Weights of a small mixture-of-experts language model, trained from scratch on English Wikipedia.
Experts: 16 experts in each of 11 layers, 288 SwiGLU neurons an expert, 1 pick a token, a sigmoid router.
Below are experts of layer 5 (counted from 0) of a mixture-of-experts language model. Rows are named router (the router's row for the expert) and show model dimensions 0-223. Each number is 500 + 40 x the weight over its row's rms, rounded and kept within 0 to 999. Numbers have three digits each.
After each expert's rows: "raises" lists some tokens whose logits its average output raises strongly, later layers aside; "gets" lists some tokens that make up at least twice as much of what it gets as of all text. This comes from a sample of Wikipedia text that the model never trained on. Tokens count by the router's weight.

# expert 5
router:533485572440476415465491448490509572503450571526508493560530503482561521514508534533463469489496455505520528461442530518444413490484602496490554461471511460548548477467471471447471522484507457598516509555464547490512465558524503481470549506502502486437543529486422538545559570563525455533486512469426473501536481494446453482578521463545471526504478609459514395443490530532538531511570477537526495474519527512557484484549496464490476484459567519487488521533496455510591509520408448537569551458515461519455458488441542447439457510492441504500565546536481468512518507514559441502476431477523491530484574500449495444473495550511491493545468560545520479520551510472533458486533
raises: " and", " (", "-", ",", " |"
gets: "1", "2", "3", "4", "5", "0"

# expert 4
router:511422435464479469438424474512475507496464456518453495602515480460522527506438524480480426467527579484572566522561502476457529537448488502488437496446517566551530405537522500479502450532475495520456475447433495428576541491499486500502472491556560548550519546558504558464459455490565517477588550458500487446497522549517518485538411489420555482509506488442467455533510535441499488509474450552523521517439506499504406561506484485442500471543449522513535503577541481573493502546504515497491460492482552465537520544464548507471511557506527506535497535509520528547513483516505536459515539430509532445472543483504509447440453502455559537579528555526543518516487558470560494541417
raises: " (", ",", ".", " and", " in", " |"
gets: ")", "\"", "ar", "al", "us", "a"

# expert 11
router:517451509481457519501419446420492511492521471526497451484511477533547488483546457485451467620520548567465533549514444538467397515542532483503524467465536572454510414445498613524475545456496447475466435461523504528465463605480511523561514542448480468448474584508500466492496550444502535569490484526431521522525496402472544483481513515467478544450505513482626428507521559521493532486585497535597534493461508505449524510504443557502482471589460485519467481568476595512446505464522506481472497549485474486529480495446524517518498509539495514496548462544497523509502504578449477467481477470494508541526530525497562486504497543482524555492480482485465496524483534495592513533515
raises: "3", "19", "1", "2", "4"
gets: " ", "20", "–", "19", "а", "/"

# expert 3
router:513478526468501493505544536479447416490465539430449522481532449457531471458493524553502507442532432507501503453517419426444458467571567493473536543520459471546490512482506489470454527462482512607413555465486495533469518525481439540516544435558528524499410528551425459493446481475492453469555484459520442498500458437442516491555483528476528482515493583483475404469478537477477500470543483450545447495515478394511523531555495484557520467413473522470519466535425549543474485519466461504512485433552512440568435469444502442493505527572541481499476538470497550480443438461469459485486437533536474488510494520484493550439469508522556511502436454496488559498479456524553524519447
raises: "-", " (", ",", " and"
gets: "C", "S", "A", "N", "R", "E"

# expert 2
router:484533529520456495443459536488469585490433512457573527501515570469473487497413572472532584489425528482485457426486453474395424529583482428487436575506459560496497469450470541453440498504518534627508528433415472538498469557499487551597543474465560484496470472540469537534474510506498519521465492479505547567525530479476502504506525530465538527491463496516493464524543497581486462476488555482518499494552578479571478504505497517468476433543445571446464461531526558539557462459500414442478438491485456437489477479473506514518522521533476488562509529482532551508464481548486515556462507433457466483524563468491514514476478493543561524509511475488436527498523471475510472513474
raises: "al", "i", "it", "es", "is", "ib"
gets: "b", "ab", " B", " P", "ri", " N"

# expert 15
router:561435466576484454555493568544525526505508489472447477481562466470459613472505453520522509528512498544497552454509525572522494544462511499476553493451484483484502494504506503406399522487480509467506491536490529503557473504577500535459464488589581536507500495464546494557478507511473428563581493515438485570552523469424503450559508477428513498456486467505463537503552500540448548471460482544562551435492509491526465584515534591501488484562576547484490504501584494493476519532492501512565537565507510589496500499474525494496476560542495515481500418445492544551457474521499485469510535595531505487527526523540483442486512537543524515507508506473603557541439420503500487478457
raises: "'", ".", ",", " (", " in", "\n"
gets: "s", "es", "ers", "le", "ies", "ion"

# expert 10
router:537501532476466424559494447478453469508528547425489500450499605478551515474463544516516423475479471487475468583453464478528402459530499405583467596458540448528525487528547457544473440490435467587453474582568493538529567470469441493498545537489528473476457480439493459486537518475531419486512522516477477492502462476479472471527503402484536487424520515527446505500407458462490531445440494557569465529511506522547464504515550481483563469498553552541492387489479482510467480504459530478484525432473495504550499520486486516488502518525449443551569548492459528509418530529437481505543552560558477483495520519504519519469571502499540466524497521487465516470510463461499497493495
raises: " ", " in", " the"
gets: "ed", "ing", "ated", "ted", " made", "ent"

# expert 8
router:557449489420504503448394447475443541570488438562556520561474468499534527522495421473556484553485453506508446508482537494470454562566459486533570504454526551489432486491507483489461486505545541508531469542548510564471548576513495514502440570444486503498442523478449536513475503556470538436529497510458531504577469509566477547488498508392527500500525548473576455505475456491478525481456459484516505556483467432538462554504497550518581471517420497437444451529487476476513538537480551476567452558444507470522478481555498520444524521511512527489442515526524515472557440524494555505490445566496410520524521426486505525557493522541549544537448441543407500497480470482476526507513
raises: "-", "S", " ", " |", "P", "C"
gets: "\n", " |\n", ")\n", "\n\n", "-", ".\n\n"